{
  "n_layer": 10,
  "d_shared_expert": 0,
  "vocab_size": 8192,
  "norm": "layernorm",
  "norm_eps": 1e-06,
  "attn_scale": 0.125,
  "parallel_block": false,
  "init": "trunc",
  "init_out_by_depth": true,
  "grad_clip": 1.0,
  "doc_mask": true
}
Below are experts of layer 7 (counted from 0) of a mixture-of-experts language model. Rows are named router (the router's row for the expert), up (a neuron's input weights, with its number) and show model dimensions 0-191. Each number is 200 + 40 x the weight over its row's rms, rounded and kept within 0 to 999.
After each expert's rows: a language model's description of what the expert responds to. This comes from a sample of Wikipedia text that the model never trained on.

# expert 8
router,147,180,272,128,216,164,257,150,245,107,213,157,197,243,224,195,222,215,161,185,225,167,170,199,192,91,200,161,161,170,227,192,166,146,154,268,225,252,246,194,306,158,237,158,141,253,175,216,238,241,216,222,176,182,221,284,236,221,145,218,176,166,113,166,147,235,246,239,215,193,226,196,231,121,155,177,228,222,208,174,241,147,241,221,171,203,154,235,207,279,189,245,185,167,203,283,265,143,191,231,267,213,220,234,151,219,236,246,214,207,177,172,198,179,216,210,148,194,136,177,239,159,214,262,194,187,151,222,197,209,224,213,195,130,183,117,240,212,225,161,260,157,163,112,170,212,226,285,217,205,233,208,207,186,120,185,240,175,187,156,142,167,161,238,223,188,209,264,236,265,137,191,218,149,216,169,201,195,212,243,209,138,217,236,215,218,224,194,189,152,165,247
up1,222,219,280,293,256,159,211,183,162,213,207,253,214,205,246,208,269,195,82,268,201,210,111,100,192,190,156,183,235,235,243,176,196,183,172,229,210,158,203,262,231,222,207,191,199,208,246,229,276,235,243,141,174,254,160,193,244,228,245,118,185,202,138,289,166,173,250,156,172,198,219,187,224,208,171,201,193,139,216,176,185,202,190,158,238,197,188,203,185,262,169,133,153,195,156,204,170,174,282,137,208,213,225,226,215,210,219,257,242,184,182,193,148,198,230,244,192,157,254,199,205,250,166,163,328,191,176,147,193,186,187,293,171,221,231,175,128,205,212,160,237,214,237,137,147,179,215,256,244,216,192,166,229,218,186,200,121,169,94,209,209,227,146,168,236,184,112,242,164,215,198,222,189,187,231,195,219,143,230,163,217,157,155,160,206,183,226,213,190,215,151,226
up2,200,226,200,183,128,204,216,141,216,187,120,256,297,188,158,177,216,177,251,171,139,115,219,173,132,224,169,160,175,230,133,231,276,240,199,175,238,227,235,187,324,183,160,231,69,204,235,181,199,210,153,211,244,272,236,246,151,220,198,198,209,127,206,205,229,247,157,228,200,195,175,192,154,221,214,170,198,220,220,237,214,216,220,228,258,238,214,210,208,263,228,171,209,260,197,198,176,236,197,226,173,146,155,181,171,230,148,241,220,121,270,180,157,261,86,200,169,209,231,213,203,188,174,200,194,222,205,223,192,182,161,186,249,157,175,180,183,194,137,163,218,216,161,303,199,169,260,214,158,241,187,221,166,195,201,210,274,119,217,174,207,239,236,284,215,178,152,204,214,153,232,214,180,261,139,217,211,186,233,238,223,191,259,217,145,204,263,147,141,218,251,186
Description: Single capital letters and pieces inside acronyms and initialisms such as U.S., NL, ACRL, JRV, WBC.

# expert 10
router,165,207,219,242,191,193,265,177,283,134,249,283,127,156,144,163,187,173,227,183,204,186,226,165,226,194,164,215,206,195,202,210,165,252,200,171,186,184,154,210,270,217,207,195,160,265,220,188,122,145,261,152,234,170,204,164,176,244,253,187,190,205,225,223,208,201,197,260,250,129,246,183,170,252,215,226,176,244,124,200,177,184,170,79,199,159,240,248,309,201,120,211,225,198,168,253,140,194,240,171,238,147,260,211,181,266,242,152,232,208,180,238,216,160,257,231,220,220,231,153,191,129,200,182,166,171,203,206,178,117,205,244,165,208,246,155,177,193,223,177,222,194,263,290,240,164,179,136,196,233,185,164,195,219,270,225,131,186,122,256,253,180,182,174,167,217,247,202,133,193,115,156,188,231,159,193,171,220,208,243,173,208,236,174,237,251,265,206,231,235,234,226
up0,222,197,234,205,208,257,103,168,214,176,222,158,163,245,207,250,227,225,212,262,225,223,170,199,166,262,238,227,241,205,156,204,204,202,241,165,168,245,224,252,176,191,136,156,125,196,219,132,126,166,199,161,169,212,278,209,158,148,161,192,176,238,145,181,214,186,166,197,249,101,205,230,158,246,152,205,191,219,169,229,184,167,263,169,90,242,200,144,213,175,196,277,214,176,192,154,214,203,238,243,159,207,207,182,236,179,185,205,239,115,144,212,180,201,128,159,110,167,205,188,243,263,224,244,236,228,153,144,253,146,167,165,184,241,207,203,256,146,185,210,212,253,181,300,196,243,135,220,156,237,190,205,178,159,199,211,179,238,269,237,201,199,201,246,200,248,174,248,198,123,207,200,217,217,186,262,133,292,165,168,178,220,112,208,228,215,194,145,164,137,231,164
up1,180,233,190,156,258,232,230,223,296,158,193,185,142,181,108,198,141,134,220,204,155,171,229,165,239,155,133,152,213,243,182,169,218,195,139,192,158,192,221,299,231,232,208,224,196,198,186,248,225,232,245,199,203,256,231,226,221,227,218,134,237,220,189,236,179,207,199,217,198,267,141,226,162,188,209,235,162,191,154,258,184,189,212,179,169,210,143,199,218,154,222,187,190,253,271,151,276,132,185,217,194,182,140,182,178,245,196,170,197,191,249,216,121,129,166,195,192,166,143,272,294,252,162,180,274,191,166,212,155,171,222,252,237,181,201,138,148,176,261,232,185,222,227,235,155,213,221,239,155,201,151,201,125,203,187,183,150,214,237,173,202,80,214,240,208,252,176,224,93,131,120,196,182,183,267,184,169,199,164,246,182,225,174,134,230,244,230,231,167,172,193,182
Description: First piece of a split word, often a Latin prefix, such as pro, cons, trans, Cre in Crew, pres in prestigious.

# expert 37
router,275,240,244,139,200,195,183,176,142,202,247,178,126,201,168,201,246,271,244,261,225,230,219,295,205,208,180,136,284,183,152,204,147,208,197,181,185,153,270,147,201,196,150,164,148,237,166,205,178,185,174,199,122,166,240,143,220,186,198,288,234,192,208,228,198,224,240,178,205,273,213,268,225,205,220,174,214,156,190,153,227,276,199,126,251,192,127,143,201,254,217,197,238,235,155,241,206,165,321,205,107,240,203,182,193,168,220,218,248,202,189,203,202,192,277,189,184,213,184,239,170,243,182,163,242,273,172,184,190,177,172,144,186,185,165,174,262,118,180,204,232,188,158,190,183,220,214,127,226,225,197,201,217,257,180,175,163,237,233,223,129,138,243,175,268,212,159,232,268,172,183,194,142,231,196,212,187,192,165,230,230,127,218,180,235,155,279,237,145,144,206,186
up1,126,196,175,230,214,177,182,226,209,230,178,207,191,224,208,240,214,176,110,208,126,125,210,251,218,237,187,232,215,211,217,204,322,195,142,213,143,218,245,164,191,188,176,255,209,239,133,187,186,162,168,229,176,196,186,133,211,186,204,201,273,238,231,228,225,180,188,169,219,174,187,161,181,192,238,224,167,220,123,109,167,206,191,218,232,201,157,240,322,231,233,183,270,190,159,204,149,153,150,130,200,256,233,165,209,167,180,154,258,170,116,209,148,223,181,177,182,221,106,289,115,213,203,246,212,234,226,192,237,208,227,102,197,273,130,183,246,257,197,199,176,248,190,215,169,181,201,175,181,136,187,188,248,209,160,226,166,186,233,182,202,241,229,219,189,196,166,244,145,234,157,225,223,183,136,155,220,258,236,213,161,166,184,175,177,213,206,287,260,301,216,210
up2,190,229,274,182,202,247,227,199,169,264,202,187,262,227,173,209,207,242,201,149,240,134,230,192,115,212,189,170,310,248,268,212,271,221,233,192,221,215,191,287,101,138,179,142,217,154,249,209,154,233,198,252,186,242,193,292,215,168,187,213,214,209,179,148,246,220,180,187,151,265,232,163,201,262,242,186,182,166,147,229,255,161,223,59,209,204,160,192,170,189,216,247,207,133,253,253,228,222,201,245,215,226,183,164,184,261,204,192,218,214,185,213,178,175,212,235,206,97,227,173,215,150,208,229,274,154,184,145,211,205,158,198,203,184,213,165,104,181,153,212,223,207,181,190,218,131,227,209,196,245,196,176,220,159,135,199,220,219,171,187,249,226,174,229,164,262,169,171,233,132,208,169,193,244,210,255,218,308,203,189,263,244,182,145,212,264,212,220,222,204,168,240
Description: Head nouns of named institutions or places after the or a name: University, School, House, Museum, village, town, Year.

# expert 29
router,168,160,196,204,223,199,157,91,177,256,209,197,151,224,172,162,278,204,224,206,126,240,182,155,226,175,248,181,241,278,176,140,230,241,121,197,117,222,216,254,171,207,193,94,173,204,176,233,230,185,221,226,207,152,178,193,183,237,176,233,240,214,176,155,257,232,175,149,220,177,246,135,247,196,181,161,182,222,298,161,193,170,222,201,221,134,116,212,229,179,165,211,114,165,205,150,138,156,213,187,191,222,212,254,226,218,208,216,190,204,207,188,192,177,179,219,180,122,218,164,183,189,164,283,212,201,201,252,195,200,123,199,169,205,175,131,195,180,209,291,268,218,158,228,215,271,223,191,204,139,219,147,187,244,168,290,236,273,222,197,250,228,213,282,250,255,185,283,201,222,258,223,158,164,215,83,193,191,234,206,238,217,189,237,210,171,197,196,154,190,202,209
up1,172,187,165,240,179,172,223,172,188,170,206,173,118,324,152,218,161,109,153,210,236,157,239,137,246,205,216,105,208,252,173,171,214,182,139,203,230,233,141,224,223,202,222,203,228,275,219,280,203,169,222,182,244,198,240,177,139,166,237,268,168,196,214,231,188,190,174,229,202,202,155,206,150,160,206,218,155,188,217,187,174,155,154,220,149,233,258,166,156,127,267,192,216,211,196,201,221,173,107,181,217,210,214,173,133,188,248,183,163,170,205,193,214,193,239,146,283,244,131,187,241,199,228,191,258,246,218,231,205,264,231,147,197,185,269,259,166,188,265,260,103,130,233,216,178,240,291,174,230,208,148,232,211,157,218,229,212,180,265,179,242,217,190,192,195,207,210,126,254,182,215,306,185,200,249,201,219,201,250,205,238,199,171,230,163,224,163,248,171,138,178,244
up2,237,200,230,169,206,192,170,210,183,264,181,176,101,227,229,209,243,177,244,198,235,195,222,175,194,202,273,298,206,256,219,202,272,226,229,164,270,210,219,259,178,229,189,120,226,174,236,268,230,207,141,242,193,181,250,239,217,141,191,189,232,184,156,204,196,138,209,336,200,203,288,251,252,194,252,168,214,223,241,131,124,171,210,189,198,212,205,169,174,132,265,185,159,130,240,190,200,185,202,220,143,189,173,182,226,173,170,218,186,121,204,248,273,218,185,223,193,264,154,210,169,216,253,264,179,248,116,200,137,223,181,207,175,254,205,158,150,165,225,210,246,181,228,178,190,223,142,210,228,175,183,272,156,239,296,200,195,189,201,181,244,170,156,201,267,163,189,151,193,280,83,232,245,204,218,171,204,160,212,242,244,222,225,216,240,165,187,183,188,207,174,220
Description: Whole numbers and spelled numbers like two, three in records, scores and finals tallies, plus compass words north, south, east.

# expert 25
router,248,210,230,197,185,238,197,165,150,120,229,161,218,108,187,174,280,165,176,186,146,147,204,207,213,207,174,253,216,227,199,179,165,172,240,168,183,212,232,188,192,165,166,210,171,152,188,204,140,222,177,214,189,201,255,154,257,249,199,115,110,205,202,161,177,269,230,139,168,184,217,162,156,233,201,279,175,215,248,158,229,183,162,236,240,199,264,218,215,200,285,232,253,183,248,284,282,211,232,195,239,195,169,261,227,247,211,129,190,170,177,202,166,187,205,226,259,227,210,188,183,158,297,170,240,222,238,230,143,228,135,207,193,209,166,146,124,151,172,218,217,273,151,226,174,152,201,238,125,238,248,161,246,222,191,186,154,142,226,224,240,218,288,212,175,226,274,164,239,141,150,247,136,203,135,184,278,229,178,192,258,205,138,188,175,225,196,165,227,184,231,206
up0,239,135,235,182,262,247,243,205,131,164,149,188,209,177,164,228,186,198,181,162,193,204,130,170,219,167,167,189,198,181,170,103,199,117,168,205,181,212,113,139,204,195,147,189,197,115,169,237,245,189,223,173,225,255,128,239,206,280,185,224,212,200,151,177,153,170,256,122,220,242,198,138,245,188,252,170,202,155,228,154,128,224,277,120,262,166,189,182,218,250,219,242,262,131,204,204,178,268,228,203,207,182,110,177,119,212,117,196,186,260,157,183,98,236,165,192,204,123,122,216,261,237,215,304,196,171,200,211,232,214,207,163,208,196,181,190,218,144,212,190,177,187,192,234,205,207,202,154,196,134,221,152,138,198,244,201,222,215,175,196,234,228,214,253,177,149,230,158,198,206,153,251,183,219,172,272,173,195,233,156,154,198,249,234,228,175,177,202,200,234,194,217
up1,156,194,256,241,218,199,192,138,223,224,218,178,202,250,154,177,229,195,198,137,166,190,137,168,130,142,224,209,175,227,274,222,180,202,195,190,192,178,212,241,171,155,200,197,196,209,209,148,233,180,248,263,206,250,164,148,175,221,217,147,239,252,176,241,178,216,71,191,173,182,183,167,161,158,195,231,187,125,95,201,211,193,181,284,154,182,188,152,183,198,160,170,212,191,283,206,127,144,127,170,244,166,175,227,153,189,194,126,164,150,234,130,150,237,171,185,209,239,245,192,175,202,183,139,136,182,174,184,148,200,172,191,160,206,264,173,125,200,190,160,159,251,132,136,216,209,188,239,267,164,181,166,207,137,134,219,207,170,184,159,207,77,213,192,210,253,211,196,216,169,121,211,178,181,264,223,266,219,159,257,176,249,189,135,212,124,164,193,188,182,217,169
Description: Syllables of Indian, Pakistani and other Asian or non-English names, such as Bh, Ku, Kh, Far(han), in cast and film lists.

# expert 22
router,218,178,180,199,221,187,193,246,212,198,198,244,160,167,259,215,151,175,251,251,219,191,139,259,170,260,232,108,229,236,225,199,167,236,178,203,225,178,240,196,195,194,244,184,195,265,150,147,193,260,203,117,200,292,145,225,210,251,182,287,223,213,168,212,177,143,169,139,217,227,187,163,201,203,265,179,249,220,146,120,176,229,198,131,170,237,224,201,231,221,306,200,192,212,212,174,177,137,214,291,205,183,196,161,203,266,225,262,184,232,234,162,152,168,215,200,176,136,143,253,200,198,178,162,229,206,191,188,219,236,185,221,174,203,158,180,141,167,172,186,273,100,187,158,197,257,209,170,268,81,251,222,244,166,254,223,165,155,172,208,245,234,205,211,229,207,209,228,227,173,260,212,249,190,189,144,210,170,187,263,201,159,95,251,173,238,175,283,197,252,174,215
up0,149,224,238,168,177,200,161,179,150,224,176,203,178,205,226,289,236,127,241,213,163,141,226,164,159,197,135,188,253,210,221,202,175,204,220,262,208,201,139,252,196,183,186,246,195,195,267,215,196,177,137,131,185,284,276,219,251,234,185,218,190,204,170,204,147,276,222,200,148,138,161,205,167,207,186,233,232,166,156,237,216,262,149,171,149,174,197,197,171,262,225,178,219,206,212,159,128,232,223,240,267,263,240,287,216,177,208,169,165,257,252,187,197,167,211,211,164,172,184,141,194,223,143,250,166,171,235,130,209,217,166,194,162,197,267,257,154,220,235,212,212,213,154,199,163,209,150,193,167,224,167,228,206,131,217,171,199,235,200,316,197,177,213,311,263,200,316,281,165,190,139,200,135,206,230,182,129,138,209,218,195,168,209,201,158,194,163,176,222,142,241,159
up1,274,165,125,119,146,164,179,250,184,199,139,168,153,180,261,282,209,227,214,88,201,212,150,201,152,157,184,114,223,211,220,126,163,185,203,267,210,153,179,190,245,188,182,146,198,139,255,195,196,218,196,240,181,230,135,185,293,202,169,127,175,199,195,253,146,184,173,192,174,171,194,180,216,203,210,248,282,205,232,136,162,204,171,224,264,249,184,244,198,241,195,216,198,166,198,160,197,171,235,231,203,256,149,166,187,212,176,222,137,249,241,196,162,204,169,186,187,168,173,150,147,175,185,229,199,219,177,180,159,232,203,259,234,228,204,143,150,269,243,175,192,142,218,176,221,209,231,279,244,197,180,187,169,136,249,246,176,147,248,239,199,97,191,210,179,200,194,249,146,139,184,184,179,210,174,178,186,204,206,134,176,176,184,220,298,178,244,130,182,295,230,258
Description: Last piece of a word, mainly endings like y, ty, ity, s, e, as in Very, dairy, Orthodoxy, pairs, bakeries.

# expert 3
router,192,247,223,201,239,227,279,247,227,201,173,180,154,211,238,146,141,179,214,217,204,157,197,158,229,202,144,127,216,211,190,206,129,171,202,217,199,252,149,246,175,203,256,215,260,184,213,157,229,184,197,177,250,220,287,270,242,241,208,150,229,161,244,265,231,226,206,229,163,150,136,116,176,190,256,224,200,166,232,154,232,178,134,185,233,211,243,152,175,235,256,173,181,248,174,275,245,114,158,234,218,163,141,200,198,217,263,261,226,185,211,171,179,173,262,154,197,125,219,186,168,229,161,159,145,166,240,208,239,187,224,169,131,242,107,156,237,200,150,195,201,155,273,196,196,214,201,137,156,228,187,177,218,146,136,177,175,184,181,124,232,225,214,195,196,187,216,250,181,193,184,206,216,250,159,218,225,174,266,296,177,204,225,285,168,205,113,214,269,264,252,184
up1,211,166,201,226,216,255,236,204,241,252,288,199,226,224,217,129,241,202,189,235,190,232,179,226,190,228,198,213,201,266,171,198,165,156,192,132,198,262,223,260,289,194,169,165,154,162,218,198,280,236,196,299,206,259,255,167,187,249,209,254,230,262,162,227,154,149,261,166,147,192,214,212,158,163,190,231,114,108,232,177,202,223,209,185,123,181,247,208,217,109,206,261,169,252,229,179,188,218,237,245,242,213,191,166,98,231,143,215,129,180,211,166,220,167,234,145,229,191,270,201,200,202,187,193,267,231,255,179,146,203,257,211,186,197,181,263,228,180,250,143,158,233,192,162,189,253,188,296,199,205,215,193,262,221,202,244,183,141,244,224,249,114,220,267,201,254,247,206,222,201,281,228,256,193,198,194,235,162,153,184,189,244,224,170,192,178,187,192,213,270,213,202
up2,206,195,177,215,124,210,246,127,190,207,182,213,237,194,311,216,185,242,127,139,184,170,199,218,211,212,152,190,171,176,229,190,274,153,258,245,136,191,232,131,172,199,189,202,231,206,194,241,214,169,192,236,177,188,176,234,163,210,140,220,195,199,171,200,111,137,154,196,205,194,173,129,236,228,165,190,238,231,182,213,197,143,227,254,237,285,144,193,214,158,180,187,208,264,153,117,142,233,175,246,180,173,190,196,179,215,252,174,153,148,178,164,210,265,232,272,208,198,190,193,185,202,246,194,165,173,177,266,234,220,215,218,122,288,167,239,192,198,164,231,148,162,228,207,175,154,228,233,191,210,151,248,167,202,174,293,197,230,229,165,168,162,212,151,112,239,127,194,233,252,144,131,106,234,274,206,217,188,154,244,204,189,215,192,169,158,154,147,243,102,222,145
Description: Pieces of scientific codes and data strings: chemical SMILES/InChI keys, gene locations (Mb), asteroid designations with MPC · JPL, coordinates, subscripts.

# expert 21
router,220,183,208,160,189,208,203,287,166,220,193,82,218,225,247,200,197,246,91,256,133,207,213,153,230,215,258,273,240,130,159,167,148,185,196,161,198,156,168,198,185,176,122,139,245,126,148,221,197,243,201,237,244,134,254,191,246,142,190,228,148,259,141,117,194,160,261,274,192,272,180,203,215,209,231,168,227,137,256,227,235,185,220,221,210,184,221,146,181,173,224,297,273,220,249,218,166,231,232,219,191,158,222,215,153,162,106,173,244,191,177,225,187,264,149,163,152,234,199,177,203,161,226,183,145,251,187,235,130,210,221,177,233,215,163,211,174,201,202,235,189,217,241,223,209,205,122,235,228,188,233,232,214,170,205,238,233,222,218,226,207,188,191,205,179,184,164,183,241,214,229,182,205,193,211,270,196,195,173,153,190,197,134,231,196,211,178,156,309,192,112,141
up0,234,168,186,229,166,206,216,231,224,163,181,202,219,176,221,192,201,256,216,203,187,193,207,197,223,203,229,242,209,175,221,237,204,134,204,147,268,148,290,201,271,187,130,184,288,174,219,172,213,251,115,245,233,211,230,208,205,171,280,234,232,230,144,186,208,198,278,223,175,282,167,232,212,145,150,260,196,110,188,196,178,239,151,214,162,236,156,116,181,168,234,135,255,215,136,152,201,191,159,147,166,185,257,164,173,213,113,128,180,173,179,235,219,216,170,162,235,137,256,224,114,190,132,221,259,154,245,157,185,192,214,256,187,191,188,204,92,235,215,145,193,150,130,204,180,235,266,255,130,156,197,203,158,232,166,231,150,185,172,156,221,120,221,254,194,245,213,244,226,228,209,204,223,265,227,154,229,151,169,230,173,169,166,198,172,224,193,185,231,228,153,201
up1,187,218,211,187,188,95,199,225,209,183,180,165,158,201,174,184,179,115,215,190,156,182,204,162,251,236,214,196,282,191,212,203,171,165,147,241,222,205,184,228,212,210,157,187,215,226,153,129,218,173,167,240,202,250,156,167,216,199,186,263,238,228,240,237,202,199,133,196,176,229,243,227,264,251,199,184,138,253,143,192,166,209,207,270,115,268,255,133,231,250,161,181,187,205,294,213,134,216,158,164,237,203,200,176,139,250,185,198,215,178,147,219,239,172,174,187,240,143,162,198,135,242,159,215,193,168,263,206,214,237,199,245,98,178,191,240,186,223,184,172,198,213,126,229,201,182,254,148,183,205,181,221,236,245,246,275,225,155,256,247,193,163,263,197,244,195,266,156,124,217,175,116,161,196,285,207,202,114,197,181,143,157,169,227,235,194,278,253,221,161,110,202
Description: Short word-initial pieces beginning words or place names, such as Hav(en), det, imp, att(ack), Feb-ru-ary, often in European names.

# expert 24
router,181,183,164,229,197,272,201,215,177,266,205,216,228,181,252,164,178,198,154,201,222,166,153,214,143,213,127,206,240,142,230,198,241,191,209,195,165,218,140,152,223,228,201,178,247,248,290,199,229,216,213,154,206,274,122,226,214,201,156,244,229,216,191,201,219,210,198,254,221,224,223,110,159,242,210,181,200,249,232,189,200,194,110,242,223,256,282,235,117,177,175,181,165,188,163,204,138,195,163,206,238,93,178,204,180,179,250,213,153,157,236,223,208,157,240,146,183,240,166,188,269,165,212,206,128,261,226,269,196,220,179,284,217,187,197,221,221,175,144,152,275,200,276,200,169,270,154,186,174,148,251,232,252,188,167,226,182,143,223,226,243,219,196,178,241,134,178,288,245,272,204,222,245,183,152,185,148,170,158,281,205,210,134,160,181,157,134,210,153,192,178,255
up0,171,264,254,235,248,314,217,184,153,195,242,215,140,190,264,186,189,170,153,203,216,245,242,200,205,187,232,167,256,227,105,165,230,112,159,201,212,220,211,207,210,94,158,199,202,256,231,195,156,213,245,220,152,214,225,142,215,181,250,240,152,204,161,178,240,213,266,220,269,199,250,188,244,125,204,199,149,223,209,183,171,209,215,214,230,162,280,192,154,225,209,255,215,211,212,188,230,151,173,255,253,267,205,151,186,214,203,295,233,192,164,226,179,190,233,189,242,195,123,230,122,199,205,273,231,216,205,249,207,214,176,198,163,207,190,168,92,229,178,201,225,212,175,210,240,189,255,220,230,291,221,195,216,123,222,182,188,248,275,168,194,185,280,177,225,245,217,267,171,247,215,215,137,177,180,99,235,218,187,220,234,156,251,178,152,176,262,204,170,215,192,139
up1,201,192,195,161,153,263,196,198,143,185,240,155,195,264,176,109,125,120,173,229,172,214,233,147,236,256,235,194,186,176,250,177,108,171,198,233,198,267,137,266,165,169,212,144,240,252,176,173,220,122,180,149,216,224,222,220,152,199,162,212,296,229,112,206,215,179,195,151,198,245,224,174,229,169,177,256,192,187,215,188,226,157,227,194,172,216,215,198,172,184,177,148,131,208,207,238,180,138,213,215,124,134,181,210,145,142,184,179,229,137,196,182,112,156,222,214,233,194,212,241,199,163,164,244,216,216,242,199,189,286,216,188,211,215,175,207,117,147,227,124,116,235,229,188,196,186,209,157,155,143,200,130,232,180,209,236,181,212,195,147,287,229,206,217,162,179,169,104,228,130,213,190,198,228,271,259,137,240,200,187,216,185,141,189,201,219,257,226,222,214,154,253
Description: Short letter pieces inside words, especially g in length, migrants, ir, ar, ag, plus Arabic letters and table dashes.

# expert 13
router,237,163,185,124,133,145,175,181,113,230,150,206,163,242,151,140,201,174,215,211,298,252,199,199,168,243,246,123,226,232,247,191,204,191,177,255,233,237,251,161,216,183,224,211,153,129,252,205,225,168,223,223,248,187,177,191,223,239,176,188,216,201,121,152,246,221,191,137,239,137,186,180,257,146,200,214,159,147,262,243,265,178,196,219,249,184,213,200,181,188,240,232,203,192,180,167,228,157,182,168,240,195,211,232,240,229,175,169,163,174,207,230,247,188,208,216,203,162,306,224,251,210,277,197,157,145,135,82,203,207,153,157,218,226,208,171,212,113,243,193,159,224,250,212,205,227,219,276,274,236,247,154,213,144,149,165,129,191,126,178,219,249,167,223,130,243,202,164,155,219,219,233,227,264,197,169,169,177,256,181,255,270,170,216,170,206,190,182,142,194,180,155
up0,232,135,181,158,166,214,132,141,132,136,204,236,217,152,238,155,238,236,187,176,207,151,230,164,135,200,264,212,206,172,150,248,269,167,246,224,251,184,150,261,163,173,187,176,170,168,272,186,216,185,205,142,223,181,228,229,229,203,208,161,203,219,147,180,196,224,181,226,199,134,230,205,200,181,153,222,177,161,172,194,251,240,240,206,236,141,192,253,158,149,302,229,238,235,122,173,202,215,234,200,180,183,181,226,231,231,234,224,231,227,195,116,106,284,239,183,155,182,156,176,225,252,175,175,186,147,205,232,185,266,199,168,107,196,163,196,169,232,111,187,210,200,170,233,215,243,242,221,221,261,255,272,216,209,154,158,199,212,182,148,210,146,303,210,176,208,218,169,154,220,170,197,221,156,146,152,192,222,239,242,209,156,138,301,190,175,210,294,236,158,211,252
up1,242,168,215,123,147,235,172,135,183,166,128,225,240,205,247,186,158,221,209,152,244,252,233,176,159,165,157,193,198,262,204,206,147,253,178,269,202,224,176,117,131,195,220,281,155,191,177,230,127,220,209,143,155,159,227,260,212,211,237,187,215,223,300,223,215,215,205,161,167,228,218,194,193,205,214,290,183,143,176,269,146,161,203,161,197,261,199,255,186,174,231,217,190,171,177,189,144,175,202,137,117,203,194,242,237,253,250,181,263,158,240,182,243,257,141,182,170,225,191,252,213,196,221,202,164,225,225,229,260,187,140,206,197,179,241,168,177,157,167,163,189,241,202,177,153,220,192,146,237,158,245,226,183,133,253,277,213,177,206,216,221,177,182,136,142,152,244,235,241,213,194,204,230,111,209,153,186,228,271,204,190,219,145,172,277,126,147,248,211,150,237,121
Description: Digits, decimal points, signs and percent marks inside numeric table cells such as election results, sports standings, and climate data.

# expert 44
router,216,186,173,151,213,230,194,257,233,197,273,220,211,137,183,158,160,221,191,197,204,219,123,208,195,227,220,253,249,215,215,257,257,203,260,188,267,156,175,167,154,208,170,267,212,230,196,167,187,204,222,199,242,256,224,238,225,254,154,184,269,214,198,201,122,214,212,184,203,137,215,111,161,230,203,161,220,177,206,236,178,204,187,182,180,308,154,233,163,148,114,220,215,205,236,236,252,217,123,169,208,184,215,192,191,234,229,218,187,219,165,159,197,168,217,177,202,156,206,219,242,131,194,146,211,204,197,205,199,196,132,294,202,210,170,157,251,155,178,205,248,219,188,198,150,206,187,244,155,162,239,267,215,222,288,209,242,193,214,206,313,183,179,297,240,91,203,137,180,202,141,205,142,150,200,216,175,211,167,124,231,106,202,237,245,283,223,185,137,182,186,124
up0,212,178,185,202,131,158,170,143,144,241,163,184,198,194,228,191,279,233,264,278,149,283,187,202,174,204,170,225,196,247,280,208,219,174,188,162,224,265,166,228,176,215,195,153,237,180,206,156,227,188,196,172,128,203,198,151,189,157,211,207,206,259,229,160,143,185,223,207,190,234,217,227,163,184,262,167,185,166,242,163,260,215,188,186,135,196,224,232,63,190,137,283,208,179,240,246,210,177,178,266,191,271,238,202,195,272,160,185,235,160,179,213,160,185,280,209,133,231,198,141,143,306,133,172,214,228,256,193,174,261,164,144,157,181,262,197,163,244,217,210,215,228,196,180,178,193,226,146,263,179,256,269,205,207,219,225,185,146,245,160,171,165,179,151,165,197,178,205,224,165,104,261,265,172,206,149,197,217,190,168,186,183,171,221,238,191,126,205,259,204,135,209
up1,163,166,218,242,162,290,180,177,148,248,228,185,206,182,219,187,136,194,214,193,185,175,112,189,199,167,151,179,185,167,265,234,206,232,222,195,207,210,196,186,276,173,226,195,160,186,258,150,166,186,186,164,221,188,320,224,179,240,243,259,248,244,136,231,162,221,313,161,218,210,267,198,227,231,188,211,189,222,250,220,253,267,252,219,213,138,209,220,179,222,209,206,193,179,241,191,204,214,263,164,233,181,230,280,227,159,154,273,129,204,167,221,132,244,191,258,255,153,182,166,264,252,288,266,184,182,220,192,193,239,194,194,219,177,177,149,219,154,227,205,194,244,159,233,149,222,137,186,204,245,266,186,151,143,243,183,177,156,192,164,188,227,130,237,249,205,238,192,187,266,170,200,239,229,189,162,166,183,202,193,172,223,272,234,171,148,260,150,224,269,90,161
Description: Middle and ending pieces of country, region and city names, like Mol-do-va, Salva-do-r, Eth-io-pia, Valencia, California.

# expert 23
router,92,187,225,174,161,185,224,181,173,233,188,267,267,256,165,190,247,252,243,238,158,142,167,289,220,174,202,219,212,195,184,211,230,175,216,236,238,157,229,178,241,198,245,174,125,211,174,161,194,165,159,147,146,169,194,222,269,208,152,284,182,169,164,157,164,184,253,142,254,218,93,255,265,150,239,184,125,163,134,275,206,221,217,215,225,167,199,154,153,250,183,138,138,291,182,201,176,174,156,141,163,218,238,189,224,216,133,264,160,140,246,211,201,214,238,199,195,168,215,210,218,187,169,159,193,136,238,170,242,225,259,226,197,227,203,196,236,177,239,178,233,187,189,283,115,234,185,245,230,239,166,307,183,208,172,188,197,208,178,215,212,175,237,197,204,233,185,245,256,153,186,206,220,163,165,191,235,215,173,196,272,216,230,162,238,182,246,265,125,195,161,184
up1,184,248,185,142,193,220,219,187,191,239,272,211,168,230,232,166,245,239,162,269,196,140,247,240,183,230,145,222,180,209,202,223,203,198,175,205,188,136,222,115,188,194,183,133,267,212,190,175,142,221,174,247,184,149,204,155,202,143,186,237,159,199,212,202,246,163,203,151,210,87,187,312,159,235,231,217,169,185,236,237,206,237,161,157,241,236,258,219,214,215,173,260,175,129,236,218,227,161,164,198,150,241,137,177,222,294,186,225,156,163,177,176,243,194,196,255,132,235,182,201,181,226,191,193,137,241,143,228,198,180,182,206,191,195,195,96,192,247,226,235,188,237,280,164,152,274,274,184,181,242,213,248,207,165,207,238,194,233,216,243,216,138,221,228,183,275,305,241,154,159,202,289,253,196,270,162,190,225,180,243,189,136,236,251,154,193,236,247,162,234,199,206
up2,168,192,217,179,102,208,234,169,173,172,161,202,213,262,233,217,157,187,181,179,152,232,221,190,253,172,184,140,74,199,178,192,236,187,185,140,203,169,228,247,244,134,172,163,252,232,247,136,208,199,225,220,169,279,190,220,148,240,204,196,152,164,174,175,257,200,151,218,200,263,222,159,244,214,143,204,163,190,254,230,173,221,198,219,208,99,186,197,102,133,205,243,227,227,239,221,142,146,225,188,182,280,201,176,192,203,229,246,238,244,224,181,219,217,285,114,233,163,214,153,226,171,249,230,169,132,199,210,155,208,212,172,192,243,248,233,278,192,252,199,172,202,148,167,194,206,211,230,175,210,211,245,179,137,258,236,170,207,132,205,227,209,276,211,251,228,228,201,147,261,145,245,192,234,123,201,238,107,226,248,159,228,194,228,232,179,265,264,223,166,269,206
Description: Words naming awards, championships, cups, prizes, and record charts (Singles, Albums) in honours, discography and tournament tables.